From a checkpoint of a small mixture-of-experts model trained on Wikipedia: 8008 steps.
Below are experts of layer 2 (counted from 0) of a mixture-of-experts language model. Rows are named router (the router's row for the expert), gate (a neuron's input weights, with its number), up (a neuron's input weights, with its number) and show model dimensions 64-127. Each number is 128 + 24 x the weight over its row's rms, rounded and kept within 0 to 255. Numbers have three digits each.
After each expert's rows: a language model's description of what the expert responds to. This comes from a sample of Wikipedia text that the model never trained on.

# expert 37
router:150100154106117114156127143124137124124130122173148109096137107147154149152153120094111118113167134162118105123161099119090114145072124139139099143091138081117156147146128120117113157133129099
gate0:093160168161143104137132138163147136151158128113169119123119103157100133141134123126135120150096156109133085167111122113078089147093112108132146092105122157145135172091101107139106155099124115
up0:140109112107132149109174119095137107155091137125121135152162149125148147106097084144113090089096105154174137135152137167163114063140140080140145159148108106091105096150094085171166136147128147
gate1:132117108133138134094111107088128127123127174147048100150122112128143119091132176096118133143146129139128116136130081107133165154124183077115102087114144094108115120156164115092136127125109124
up1:115197083156147137129120096104138137135106095120121110140192123175140126104143095116118096130107163117138149139123095156149095137129124145127143123109069121164134104155127151110117128103122135
gate2:143157161114112106135102116119136129149080124156171108114158099141166127132146139124138092154118163159119116147182159107152149154093121080107126117128116107139143134133148094105146147130118096
up2:098093159114136171127138120137117135127143112098114123131128174112118110113140096124120159104125129079120111158079153155147110089159137162107120159152148156158124113110072162156115105135177171
gate3:097120117118102135132103142115128151145181142106142124168109107133149124120171129150164148123107159128118111144151091135137133138112132138102103159150162136096117126132087143143131141117165098
up3:114121120095088123171095135112124158150141183123158105169133100148142154125166127139140139142131128115125090130117095133150150155118122157119095132130134106129130098151159125136161122123165095
gate4:154135139096118129172126122117146130116155135111097126136147128129130169140140077126130114135144155119144076075118101126124088144156158173127110118131163122117113114163101164106155149142113141
up4:102103142117128128112123157125126142112082138132156120161140111097149130111106164156168133117112108149121165141126142104140129109126128111135141149186122142140133155136167126143086182085141120
gate5:128135112099134148152128144149156152096166137143115143122155095140117131164138109146129138122092132100111093123109143118100148079140145196129092098111134092137153125100124139110091151113167159
up5:161150090106123097115091144156133127113121127167195098121150107192147140144155111084096144125158125108131097135098106141157161127115162140134119125122177150115118145171149156128094114106154120
gate6:151108135129093116091113183141126140136109133112156072111160109159122148127117101130172127091156097125138150143127144130124131102160135135169137108113133116139148145182168118129103128126148114
up6:119127108129169146116112074134156137107140180163177107129099155139115140136111152107137132116115096146110143094110151138104109135120162141109114105145117139090128135082108107133142123139155149
Description: Closing parentheses and brackets ending asides, especially after units, coordinates or ages, e.g. (37 km), (aged 69), plus trailing commas.

# expert 22
router:120141140137119100129094089137143161155169124145115160143163085141145077153121166148147120127123122077137081133152143139126130132107116119163110159116138122121153153203133111129149120123140090
gate0:145151062087126120093088154166116109119101106116127162119098146063132136141158132148118110111135129086119129111097111107122139119137132097122136183097133180126110157084188137130134163125142144
up0:083136117112117126108059109101122097121109119103119094164130164134140144123143124104119134135197134106126151123160171138123121108126127076172118168130128149144115152152147094123116149127118134
gate1:140115155094148125120115133113109071152114148103099137140151178108101140115137097148139183121129097135113115149157162119097135159126117147147140156150089135072124133120116128103147109062154151
up1:151101105151104127173138203183147141131107071188126129110068137081107094146135170153142083110139146086102123134121117165145144126118141129077159108116150128161137130141115124143114137133106128
gate2:145112083112141119133173129128107159127129188092169125159124110091182150117130095143143140136117165163130106120123135139143112133140167155087134115129149110132148086058134119122135160144077111
up2:171118120094139146117158096109098116146122110102129173139119118093128146127117124081144113136157119134129086126111153135151085108130148142138157122139169105143099120150136137098150131146146106
gate3:159091139118086109140134151117078126064101135129144146118122108133143158141128139103165112162169132115116091132123161128125133135131158141109101121107140127129116111095113163109110101111135167
up3:141116074123125149126187117121142131167100089157122122133107112085151132155135132174121126118163118118109130137108090135170172145121114117116121130126146091156134112150131130092118163135126138
gate4:098073143134113102139116149127107151207155170126145149128144132136098081096094122122142152108149155174089153125118157116145140154137107142130112123139143090176141102100153101202097135129101169
up4:129090146113116129129121134117135091118127109150132133110100091128123164185088107123128126160130118124124102112136152131073118116121158118094168145098165163108113189124130162096118083145178114
gate5:161160119124183158106081116140138126119131136184146175119090127093146134101131079153180093112127108081131165107105089162178067130124129112135139148093127087160152124169138131079166102120121116
up5:119106171158069136100145123071112145151146120083160124134134126127135156172147206116118112118125139169123127131181139102111143122141096167104122139128151168105094167106154150169090153157109140
gate6:112143165086141083112111133143132131106117141174150101164092152119097123144096147100120141137112150133095119124111089142133154107134133099099109145109119104106118087095147137088123144105097107
up6:100170109129127154109122186163129108122115129125151125127138202109099136129109087122146115116122133099129155157143110156126177167130119111147112160123121123120101079137108131137103156130137126
Description: Bare space tokens before numbers, mostly years or figures after a month, "from… to", a colon or a table pipe: "November 2005", "| 0.3".

# expert 31
router:110118154113135154105112102136149121144105092095111159137128085134132110137143129162122095166160109146131095105113128136104110127131149101123171100153136122087118115140126116153112153083146138
gate0:113094120123153115085141142146124136150103136118092090150066101149149085157158107088087110135128147128150127144096117177131108176173161102144123138168158124116113104134116142126131082141137132
up0:118151109061116123146108146099147119143099139100137172150115131078145141116134117123124113123091124122135084114146153130116139143124104106132083092125144159091120142120147137080092127102121113
gate1:139157109174105112145066143133193144172140112185113167099101134150097130137097134141113114081099109148148095103198141152119129123081151103142140109154164115143098160130129144142144123137113104
up1:180118150096139124112110130102088130088098129124094121160184127113176149100103133170114104164127091108117130123106121116164168138134121125146143146145134124157159100109134112135078082158106117
gate2:136109121142105082108102160125138097149138141094156148185146113133149113118163091135095137135129143118152111122140132105140135121162117136098120111067145120091145092106107131177128075140097104
up2:106151105131121113173111080091124165120158113168127087101075151134126120137123151122109144107121132151106177143124136149128143150082144104158130157142122164150086135123095143104120117114125131
gate3:105144113166144150095122078121102147138094119139121155109188096138085092112111087164170118169172183110124090146140155117094122089125105112091173136134139173147137129125127155162124141122137145
up3:170108124177151098150139164135158098169172125134134122155127132152169131135139132094099170103053093147147134110113142137153115154095160145101109112145131108115135123158213125103127128099126100
gate4:122108148111137116132101166168122135160103096127124142091124114168095146125114173137119113154159127130126122131132129106118099105157172124116153160144119121091130168131175130151122127138131098
up4:147119115084113133090129171155131163166122104111124138104125092157112094146145148148150074154129129140155116095110130171101104145131166157107174151128131127091122118128153102179135117121129113
gate5:150126135128135104107112134085158140140058109161127131119117111142112114130133112129161127129092157128124116107127118094155127158133139093124133114150148130121141115129154095144130108118142080
up5:107095127108130134196150129126141065145169127157128161139126104138093128118135127138155128162136097121144180156118148183130117167107142135133100105119160119118126138119131135130159131092115181
gate6:101133131100099152112125129110169126116131087124115149133121121110139173144164114075136167169150117105173118123139119120127112146116122086124104095120090106114150118115124153092133107122137105
up6:119138132144130121135106088121141140142144143118129117119128145106127119093078090131112098124124134160146174141105156179134150131143112115125153129148150083099133106115159107109164114160108123
Description: Tokens in election results tables and prose on elections, such as pipes, Votes, Informal, contested, majority, and digits within vote counts.

# expert 49
router:124126129156094087096151131105130124156117124127155124130139108166192136152190147152131106155113108101141097103152159094157129122084153113139106165104121094120114073123108145160141141113154119
gate0:123124185104121093069122112156168165162156125085112151093139089131122126148120112119135113114123118116164174101045143137126160109096160132124132158124113096131095104151117140157112120124126154
up0:162122096133108148140143154126114100082122121200135150145124146111130128120141124105126110144087106157126079159076097112159128137142110113122122081159144106138161185141185124107170115128097108
gate1:147092176118136097137111150113139140134132122148121119111146091111129150100141117133134128120116128101118137117129177097143121141114140157135168140131135125143136109119137075112108152099141113
up1:152123128121154148134099119139110132148151126176085135104151141137103138135104167189154128129148122151114147132121157109132136112119143129135178110118140160173105157152123134102160135170118140
gate2:178140136110122062107162093159146167092155124103126143164114130117152159146132142107133109155127111144120128156148107143110114195100116169132145122108119142099136125127182153121099148145150122
up2:113125113108093077117145151069102075138125125141150168135110119110143083125126087145120151109126146121121144121130093141125126098159128130160111090191119124126148081137132090141108135140093122
gate3:178073136129145137146098110177138160142117142067171119083138100129118157137132104136115109140129166109116120102131165130118152138138153145127141127085131125148115133133087121089142099133081100
up3:148132151106167136126123092148151137144143134083121146116128122151147155152148116128142090152113149094118100096127141146135116141149132120134138124099118116160124128138087122120128120136123106
gate4:153104121165083129095138136136088156146131145124184138101102086084177122122112148136111087139137100093121114116140123110111070134137110152147088133117155153122114148142144069158135157149121089
up4:139090132180123106093149130111130147152118136115105135132120095135133138154142158103153122141167058107109105124123144097154113088107078125139092092152135186128140154140122108165133145116146118
gate5:108117114118088103109128178111163138150095145089087149105138081182137082108133124141163119136106092147134109102114145096147137119078121114130156156199124072122157146114153167123116141114140186
up5:141096136118100146147113077132115112127153128133117118143156146093108175142081127107127172130115168166080134152131125168125091112152083117124097151057161173167139105148098145157137071137144105
gate6:128122120165166118154100170110109159135135128086109111153153099106138110165108143113131150126148150125152128084135164126144106107112109170124091112101061136141164128147137138181105087114141095
up6:118168095120143117103091175109117097080086121088122143097188126165183089159155112098143155101147104109112134084124143114118161051144160152085115103143107124108160138145100147160117143082189114
Description: Opening parenthesis after a name or date, starting asides such as (aged 79), (age 35), (USA), (popular bands).

# expert 33
router:147127138163145120124162124160112108154150100139130130110121103158137077140095147133123131153076081127137071167103169102131115164106090099141144106107119132108165137152104088163104140158088131
gate0:104134110116107090107121135115151082148159117142162136092103109147152124127082158151131146157140104158161094139124137123127150148122149104116144132113131105137139113128116119187111133138157167
up0:146133126138155126150146133110149116141160099123179142109108107122124141146101187086143136144112122116184130158115106109143156144109144075139141079134132129144133129134103094175130099119151152
gate1:151131150113097121079127126117089123160157179120108157119112105135140109167144145151145128143115156149113094145132086095162105157106138115176099106132118115093120111109110155158156171144152178
up1:107137124145146119140125094125162130102100101123126096124109135140145146098130099110110130110137081094121123105131117155090139091152089134150128113122125138160144127148129093111096108097134110
gate2:177110093132114087142118146111125132120129133090142099152135083167103126152116095129117147156135131124145107122147108131161132117145066154103101149097115149117134136142150095146123139119136100
up2:169125094131144085139138142129140161133113142085128090187136126162103150149096090134103148176137134147139086127096111114142124134152089152106096149080106154116139136143126111151123147131137112
gate3:183112134090090121146179159121147104151151146146140138150126083108114167117089130125144090090122171089128133074118111153098117115117132140161144113136119109121103130145158118197131111122126120
up3:145140113149103132158107122120084112130122105114127110118125159126084154131138119164127124163117057133107142151160117142184132150159111112138115096082113105123083124145140123074171110179146123
gate4:111104076147163074119108143110152106115174142124142158165137127174078124141153118169103112114126104107124101139139140100101115154083113104130138109104120099106153165143120082139106116112132135
up4:112137122140127172146093165110107093146150118165113128105136166149166144078144163145150136101100147149125151151129132138099155118134123120112153126168142117105084123113154136093171109091153117
gate5:174132102121107116169161120108152107146102140105095158143098108139122113114126105144174120150156122096117076109141125124136153127119130089146141089106160118115159153110121104118122123139109163
up5:124119118058096161142139085140137112137165142110110119128149140167176123146170162145112137111166104187166107166157128118133135137126119110122081131120073106101132157114082127086145108160120121
gate6:136129137102096108126137120165105111134125120157114153112134120145119097159129096154159123077087141144113090151097119144108126114148078101129141073128106116091136191118126152109140173095168119
up6:116136092109141116144156121115150099112120161125103189155130152131073134107100099164100147112082106123108147138157115140126113169133114123196128069123091121140130118120099110130134105101138117
Description: Bare space tokens and capital initials in number-filled table cells, such as goal tallies and scoresheets, usually just before a digit.

# expert 51
router:096129141114120103103101140135127169130147115119101131140134099147145132128145141113198133161152103121123108148154121170146131097136110112156102165142209122138131113187139156137135102083129101
gate0:124161149142147156170113128109138130121129157138097121161098136116137137196148109155157144143079136085123124145169119142085166151087107141126148152119101178121148117184151132112108138141129167
up0:131116134132129168123168133131115137099130123106158126144131123074129119163134102120106101082117090111130093152115091127112146132112142145109121073091148110115078112128177127137106119105121192
gate1:152104139086111125143135143113136143176129112111153155106143095150140089141153143151142122126107104117127114164111162183153096103125159183138152129150125110159124140159109110152097118099144075
up1:095084130064136116127133115127158119172123120113125168155145126167118091128101145144160107161088105133139131130137120164162096139125108142144160087124127090149137122153105103141116117153170112
gate2:112157144152131105134069142127088126101156100125099112099166146128159177136124141133156118113147101128129140123142159119151139137092119142147122133152100143133151111134132130124123065179142143
up2:148091157196142110142138105184141148151115138136104110150154111139098123159145129094077111117142135082111148107116136096201085103125160150086126137094158145158131109174112136121125109112119089
gate3:133142141169125080099114098127135184169189154100146112180132171140104122139147081116084106102128088179136170122126164106090137138164162133117122152122142140113109140088115146134127126151143139
up3:107157151119116094153120125087129142116183139141107138132150138107159154056137125124144121122072105117137163193129132133105135117110142115092122112104151109133146151124118141133148087122151124
gate4:131132095135115150104112093142122084103087089163109164131148144135158094158147070117117140123151178154117127132141128122138095132154140165085149128073101121117105135163079127092096124150120097
up4:120135094114105159072109093133127070123093159146139152151132135129122111152100087089095136090160179141125125137126121127126104152171127146093134128101102108103131136176077120137087125138131144
gate5:093159141151140121145075150144126145163139076192121118118124077102087135128112136125154093107156113151131153131146136149148161116123114104157112142132108124103164084164156134139131139133126085
up5:164115106085113124096159113106122126110096162070141130145109180149157124122131122104128167169084114098116106133136105117086109144150133139100159120111130097129088167099119133128148111126154194
gate6:123132140122187127154115117120110167088104157130110097152139126134107115082157155135104101116149185121124156136106100125097130132175101120161081128135188183195119113169117126134123112116134096
up6:141126103129101141131144149144153097144098081124151180120097107145155150154112085136153154155110111125165114133162167121164129092073148152080195136103101114085160156102156150144103152159135132
Description: Pipe separators after row labels or header names in wiki tables and infoboxes, such as Date, Turnout, Location, Pld W.

# expert 7
router:134160106133125119141065096134119152101112103094151092128129110137151099153142120157117050125180121131117112119169135124136134128102093089158141120087156137112160135146094111091112148155160157
gate0:173148120108150133146084104133101129101128120101113121103134123150111146086094131112129110166148132115179093159130136101194100136124111119122099131152144127109172172154109078122136118132139137
up0:113051161176121121127168202104169145152138141167086127152114114107117114140120136107137151104105120132111134107140135161069175113134142115139134104145090113175097110141152149137147152070132100
gate1:122101137128116114112123136152127106160150068117143167116116097148109075138138133125092059133165134133128164104140187095139159143130102088126142129154158108142122129113140136148121140077123112
up1:140123168141130146103091110133096114119134119132137120099099149130089119105154148127147138101149134113128109176133113116141150144116141123133120117071134138126115137113116173112098115060154140
gate2:130147166170158149137128152132110128143107175074138122124129162129125080075082172127098116125145131145107132111162128116136135129146105130099127089144102148132121164092110141090146109132145136
up2:130107124157123107130158114154114110109129105138123125169142108143133163148102114120116089169107125154150113140117127086154145112146167102104093109125171099141141125100094126121096107152091134
gate3:113160098126128074133111147136151156146114085114139140109109082125128120129105105111154130121109134107128135133144121115126133138106095168095130168117147110162147172107136134089144119123124120
up3:170097126146144178172074137121125062121102171119131127098125145101132129103116143129131122111099094152132132121140171191154110104075098093152122161121142139135131114161117113136132123098162136
gate4:114088132179126130161136155120121169131130108141127178122143111119136092118148138157152082156155132137113138098154134170122130154121143102171183125135167097133127126154164167099133178131191107
up4:146117160110134143108118125164141079129131135148138108143092137118128110143113132109096158138101139144155142121134122108105129133110077150098132124123103137143135131098116064178154131141119123
gate5:084153141109137132125072146100122161179111118146115084147155119124105124116122121149094140116143147125150137133151112116152137143132127111171128116087138123169122115145143140112121099157159137
up5:133139124130167124122138151135130152096127101138155150112114132107142097125123133156150121162110142153157135127091159136124159146146087118171100117108162129113119144111113131096132112150080146
gate6:132110121146165059140111098146144117116138111148101137144179136131133098131123077130133126144131105146117166164140132111136140188098139112128132088140151106117156142121133133108167154082113137
up6:113109137142109162133132116173135151087128150121121157151130143136156154111125152145138088130135138166138083137117099094147150134140141174124181085143107143102097081152125148140123114172133127
Description: Abstract or time nouns after the, his or their, often before of, e.g. his life, his position, death penalty, previous year, months.

# expert 45
router:130138114124107107151080109149111144131131105144137110117124102138121135091122125134134090095141156094160140110196125156137110153142076106185130142121111098115112111163144105144100115158129119
gate0:159076119141110110132117130119136140172144148133122116121163123135104134077129132120085143142113136162126146132143116154084127144143079115143158131081149112096167171140175134088091119128117148
up0:126141141167131176115140095113130138153113115147125150134154144107139146122177143118120146127108115087115125105126190133132128090182176128135106124149134117158140091132159190124125161125096142
gate1:116097120124132108124117171156138143139143094129109109122103122104131132113108120120096095149139105086092102149168100157136087144122117155197083119138137131139112146144121175133156180131164132
up1:149169130150102124166153093121149126115134121125112146120104088111100128098146142144139116103107145101108167125133173120127095162183155141185118148156127130119097138132100082142114155105100132
gate2:155147155136100097101116136154154137172120144175138154124130134155127122125132123101141098143135119097148157131161098123111141137111113138117115103098128137152101103114163120133130108128110095
up2:152121142144119122112153166158146116130117120190209117150086111158070145150133096119130103116118134101133179113117103136121168116154123090101093135146155097095124125143148139109133124114101089
gate3:140112116150155120123117075146111165091110073163101159108102104131111134135045142154123098161131121069128119131124108123131144118142165148150097132121157090143120154125134114130156124148141113
up3:140126114088092125104117106135146132159155165140163130159166134060120143106163118115100141100113097166130102161156120094090130147141151150174103117108110138108135140136116092137109125114153149
gate4:125177111172165146141088090116159150130106154109119101137156080123136138152098136135169106111161168134127136110151157117124117126173157165160120124082104119129134157155164109142150142112141112
up4:123137139102159142126096110068152166115117098113149136076117126117106147108156165139092064158137135137159160146161131146091120154112124134150171125132130141154133087146128119121132173160143106
gate5:123115142109135133148137131129081157111143122157108129140110098142124118145116082116105119122130146114151148145146122105086123103121100121131127134095120122135128126141082182163149116140103137
up5:151111131138117125125090128160131133134094110112116159174131125111141129123114117138152148113118096153089121126108142110190170139156126141079155136136121132123179115116150081104104106078167151
gate6:130127096124100135132092136093134162090120125120168133115155125126132148080143106115127072120138087109129084096138086151110129122093126164182100147094144139138137108173136113150094178176145104
up6:139148112129125146153130172122133141089123186109165124154098133158126147120137121134097102099143103104122101140132082146129121152122142162126111134069169118159185106146158123151158138100130120
Description: Nouns and adjectives from academic, medical and scientific writing, such as treatment, research, health, medical, University.

# expert 14
router:142135139141156122153136099123077121132116073108096130103096144079174155078096103104093182119110116166143129120130135119129126143092134128129148099140105146155149141131085168137109156122114139
gate0:120139147118125138085127091087120143131124142155116103111079123149133153144121153124161178114111094134104103118138113101140118145170115152176117102121148104121138165143126182121156110097151124
up0:166159127130145145122128088110100151095151127119135140165125131127173063143116162158122130144155138123129131108116176096087087088144161157099123159138164098129113155134104155116123127119106121
gate1:076130120125125091125121134083108146140107121133149171111178128158120160146115138104142119148106140159153097082149095132132082109140112131114087130126156145056130176122088143117122112118117110
up1:134109174104143166112100148133119125166144096115121090123140152173120144148133167166118128143110136104154135161116151105146118133148114138146140124118141174136178111147124086141131088129145158
gate2:141141099133162151191135113107090093116127112133122148121158095148122126151133129103117129151118144140126099134106142154148129151133103102153131105102154141108127158150112154120104160116156110
up2:163079127115140128139157118139171125106109089141133116082145106114136125132114113089111132102154156141117126129117135117142098145131140086141160144110159146082140134134122150140154144104106135
gate3:126154156049142112123139122142143132139173129169140134144142106155147110175123147141124092143129142136130103153104102136124164130147124129162145132140151165100121134138130160133094119137106089
up3:138094163128141127098109133127179118080152140139145146146097109142109094133143077134159109134129124091139130119118137112117125148154135142129136129191145129104158136158129123172188109102138124
gate4:215080171090097139048098139102117177099133142148132170137166117134112165184162112158130125118129093112127130111101140147123141126145119090140044165125142139139160119135129133126128153134115115
up4:110090132111126107120121134120145146143139087103130120117136119143159127134098164102146150178136134118143105157089164141169153137095162112138141138150151158159101136127147151160117105096135108
gate5:129091134132094120089132106100132160166124151139117137121153083117115086148111128141146096175100128124116090147121144130149097106116144110161105083144130139126139132186122149143164132118127113
up5:133163109147126140075089137153090126117122142166117116161112140107160103139136121136131105118149110126134146105139133094151130083097121143131105172172147114080122105162147119153149149162102176
gate6:133116163105172119159132137112128133111127106095154175145155118085132135103128142112082112158136139118123085107162100187141143102135098131157158098154121147127155138143145135126144137157140128
up6:114086112159105151131128111199122087104144123119120153116166187109094134172109138116122139114167119148082089131145133117114183130121119147165134158099099099119110167132080127133108143122145137
Description: Pipe separators, digits, dashes and closing parentheses inside Wikipedia tables of results, rosters and tracklists, plus cell-final word pieces like Repech-age.

# expert 43
router:093114177124154138166113096136140121108137136132080112144129123166153147104072118155155167202138110162116118150148155082094133121111140118134097100149158101130098106119114161099119095147097107
gate0:136134165157120131115092105092093126156142105138136122158130146169145110130169170153131128173136171131149154128117120101136127114096119094132124137108129201123169105133122144121138147108093081
up0:115124116095104109127108130111124153140145106139125130083123170135113167118113116115146129126090111087112156118133102174134154106104142156098127130083099148117132150138146107143093161085086084
gate1:119126135046115146140128089113124122141144162114101153115114039115125126129148096105123142140148079144125091114120143090135112105113127146084131152103177098097106127137190139139128115135116114
up1:099129116076154134155133091117131111138126154112073143110112045137097107133128077077094169092102085138085113097121141075119107141108135127112113138103176086103087111159159141139131099163093100
gate2:123170141171132133130104115140146146134166123111132078106117134131133096094118168151106094126105118137161133149139104132140145140130127119100193134130109127052105124103124128105141104131166170
up2:116118120127119111133096148133156128118146147117177100144152115167102160133095116092091107148128107088169146125139158168169134125140110103122120146104109099118181106142122165141147137119117107
gate3:136102138170121178114117166108135192133175142119123110168143081108121097155131120126129136166111116150149150114161118125107152115161101165162070113120107137159097115145153117176158120107127135
up3:118105094087091118156151109155182114114113108132190137134123146152107141110124162145111132109124102125093071144105125121148095141110147117106153108097133132134127140102125137153146132114116133
gate4:096112117131089142131122145084142131151122120097112158162132073131096099135123147115168188134154098152147131106127109101182153146166112136125140124134108128140121108105116111130093158137164175
up4:129121161117157126143184142157104122120093129124155133088126154129130096120128103131114095087121158148100160119114126141094133123099164085142135106151105107138140172098121108102132133164099121
gate5:128117160101102136158120122069116124100160117123094156151135069099122138117138105097144141125109090140126096147116144117098114101116139176148125140123149091118114114131125139132083120134104105
up5:113110134122132116100137075179174125152149154125112128085148127115154103116116116137129118119131085144133123152136153124086102139095150164099160109168146101112120130119118133155138118136086123
gate6:101131183120095115135110120198120100117111129131146167101079111172122124111112125113117146150156176124115090112130151102129110107157112133158167130140155108163113089124111118150090122085093131
up6:139117120117185138110132141094159155117156098108088127140127079148081121116126134135142099129068107111184145131164175094128138136092133129128103116128130107114181144130147162128134117133116082
Description: Opening quotation marks before song or album titles in track lists, plus opening parentheses and date/month words, e.g. 10. "On the Street...".

# expert 15
router:099115133127143110115124145142138145143121116122130133123117115158164126112159133111170111163152111113109110151147128165130113112133119119167101158127215084133131114199126149135145114092114076
gate0:110155087151097131133124119122150153153115140141139107132113170094100086104120114146123090096106129114117145159138121161114113134112124095147137120110103103142117109115094109131133169133112153
up0:081149078166081123152153112136157142145122123137131110120135189126096098115112126154134095115130152118107155174130121130111109127133100092126151114098089091145122126106102133120105139114094139
gate1:142146153096129167141123147090150110109112090122137122107122122141149131113124074110114121161147165132133169128149145143150128152136185120128139081098123086092129110112166134104139122075123167
up1:119096143136084127093119117111174116108132161065144151118077151157154094094148138118096126125110123089170121125135134114141112122174096109171112111180131167130079112072125125088155095142136134
gate2:123138143132108100141129113113147112107077122128127127112152127139141115149102117116093132095156145113129129149095121120160101142138150143153083133106082142152146153134117122097105143129132131
up2:084088161105118103162087133126145105149137160149128190116132117157120137115106138096143148110119175121162130063143113171102157106129114060121167170110172096147096136164119128187112085141130110
gate3:129108102155095064134107088142135144155152105111171134141135137067144135144042132111133113133122111142115103133107164146176138119127132089090140134142116114130153152081125141124134137128164123
up3:132091138101140169121101142132141110096112145114083143112081147140099116130162124125142146119107140089152131108139112119070126162124104142166083107118091145151160117129129139140143112146130165
gate4:144107120108147153186150109152146138145104147126113123163130102089105135116110110137127067122162119139117084135066112146106104160139106128143125094085097096114115135185104092128130122127139096
up4:158093150114110141101105098106117097145107112104149152105107149143124122143091176142129163143146104142155127140112093091173165151128127143110117127141099122128147111145152115149091146101142144
gate5:139128145135175135138105148115144111093082142148152150127168153164106084105103105142104144138145118113108158119154124136137153154136153129095116118133130091102145164117142109091103106140116082
up5:156136109126139129195105150160129117088077133169154165136137142124063113090096121154113145105167095116108159114115139150131149156153151137122123142108127113118130203123197139084109127133086113
gate6:121131094153134109150122121117120114155133099110135141146121128157128105130119158134136136169156127121157121115129117119149145114146146112134149158096122118147138129161100137133101137136136142
up6:132075112118107136124115101147133120151143143124097117150153139099115125112106137128123129153084134152127132146167147166151158123131145108124115119165122139139122129091147103142159165126165123
Description: Pipe separators in wiki tables, mostly right after a number, score or closing parenthesis in sports results and episode lists.

# expert 61
router:128146136141114111133099072136148160154161122140112172154157099127164077144118167155135119125119098085125086145147147146125110135109113129166105156099141122125147148195120106123145121116149100
gate0:108120131072134107141146147137141155150117161149119126171086115073111128114145142096158117116152103104128123127077140139114101129139165155136125100140144105159107154135114106090113127076182108
up0:149175132106105135146125130146166166108124147153128160143122141129145154100154134128144097113123089113107145103128128130132103147150139192151111161132117109163102166146136100111099124131127121
gate1:078144089134125135188144122156117105186170169101125135119089125154141132118150116110127136109114111115121135100138176133155113161143126092108138105094115070162131133107128156073130174159102105
up1:120122109165117187125143135144132140080083147113135092125143155140162133118102147128095126149107171105140113097168099094116123188129067147140100181112156141098139109139104110103121099159113155
gate2:127121068096147157140074086102126138080099146076094153094134145131149142108146144131131137130158119161140141159089145123135150146148127165115128106128140120144141124134123131123142176141149138
up2:128118111081127147142108108068129128104108121113169133107152130086172156107123151108129169120141136100168130135058155144124124155140127154125139162114132152127130185117137125056130105130152157
gate3:163123183094127096136131084158139175120116133147166123150120084127138134110096106102139136098150119156131110120089126103122160140140118158128105145108130074140125115112162139159124149124164093
up3:079149088070135129084134099163127115112093123129111131173178148148168107186116135130125160142180121148119104137125168114165160125094178144153151159106167148096142125127095114106085138127184132
gate4:140151147113153129153087121123181119110073114123096145102167123135126132149185129150141108151129075165134115143140152135161112131097128115155110117126122125096150130123138119155148143111125125
up4:125111144126109114150151145088089114159127169130160111154104131122093123118092132142125110091131158117161102110140126137164095150108103138145117107135161136133106133126144114126122129179157086
gate5:163141102133103099109144147132154108141130107176130127110108111103121167094136129128085132146073090074112130137096122118130106164124116120109141126123114138121131127126119135140090121099143160
up5:160128179090092149127080126174099130142160099146126123122105142104126149110111124084163110126091156122130139096103124083147125125153110135146137115102131125116134135147060137136117139129095138
gate6:135172096147067121114162129168116108124124134100110181131157121123173125144107142089153093066136089101108080116136141116144116110156105137130138112083162139089122139119118106070112146101125131
up6:084102154112145123196131179174125157136127095140108139101142094134098117106103121131118125176133149131137115120129093123148149115129122142076140128114161123170091175170139168159127136135139109
Description: A lone space token before years or numbers, after in, commas or table pipes, e.g. "in 1946", "| 1888–1904".

# expert 2
router:123104148140149091095131126079151147136159118167138177159127094132101127158153134125157075133094135130155155088162110130142108143135103089182100129099146111127111177140198143113108175119114080
gate0:159116091112181126123138118126117109148141169118125124146114103093118148094101121155127091125095132114120146114077114127120128104112115137114146150107130119118145111147147147116122094107150132
up0:143121115147157129136142115145131116169132146120090104158111080097130138147148143176104107144132108149112099085112106127080109145085131143128142136142135122135156072146126123118144062098127162
gate1:123111123086143132095115113126137163104137103130127197131131118084155112125132149155099080180115137125158150139160086102127124151131133119131131127117135126129045127113141161122117128121126101
up1:152153121151120117131129127130142154131114132114138162140173075134115115081094128143101087146105146112148161136137123170091132105128153084138100125112112130140133148114178137128131114119124093
gate2:115097114097154104115155123124162119068134067138131166123123101119124142182132126125157109170153159077122110140104120106133169123143093102141153145107178088148128132109128083144107149173118107
up2:139087167106127101076158151122146105106169096116092143100127102101089143200109124153129105149156157076138128135096153115123114144162115120177145143116160129145108149099124101099162138135089111
gate3:132094149130162113117066087109162113110092086173124143122152116148126094123155123140088081160091108107129077183103085145132124133121111114173153110120123129141114134164158136109149148110139120
up3:103111150163140151126115116137107120170145117115134117138163143085109145143117151102142131117181145094086177134105098128118110124137147110110114172124139146128114152145145149121115118082073122
gate4:132118105155108136144049164113179144110136113138113103149130146122107155097126116131091088146151113127124113140158123077129091133101139099137124115125168134102153131157145137113044137121176087
up4:139101138159124149149110165088110147097138109157111143137101127124118180126126091148111108136130142162144101151142176112109124140127148114125122151150139141108102110150114082135101099172125154
gate5:160099135126136134097147115114142117154122126166152159138100098131127134141141096160159150136126134111150132101157093146171110087133115154149132129110128149043105125153137143166101108158137071
up5:104168132106152120157154147160129128145118177119148087136134141130121138104125076113105158139133129120097129105131137129164108126132161116106134075159150176170148162117151095165136116122113110
gate6:129096168119132128093119098095135133128149112119070136123100153155125106149091135141153069108117168107103109134166115113116145126118120118167075145122166118105140178126157160101130109146159107
up6:120125145115129126097158137130137090141141151145104144113099088124129118172095137094163123117116150096140117095174102132098161145134135177144069149154179152140106183111131183103153070122147097
Description: Short inner pieces of foreign or rare names and terms after a capital start, such as P-on-cia, C-il-ento, L-af-ayette.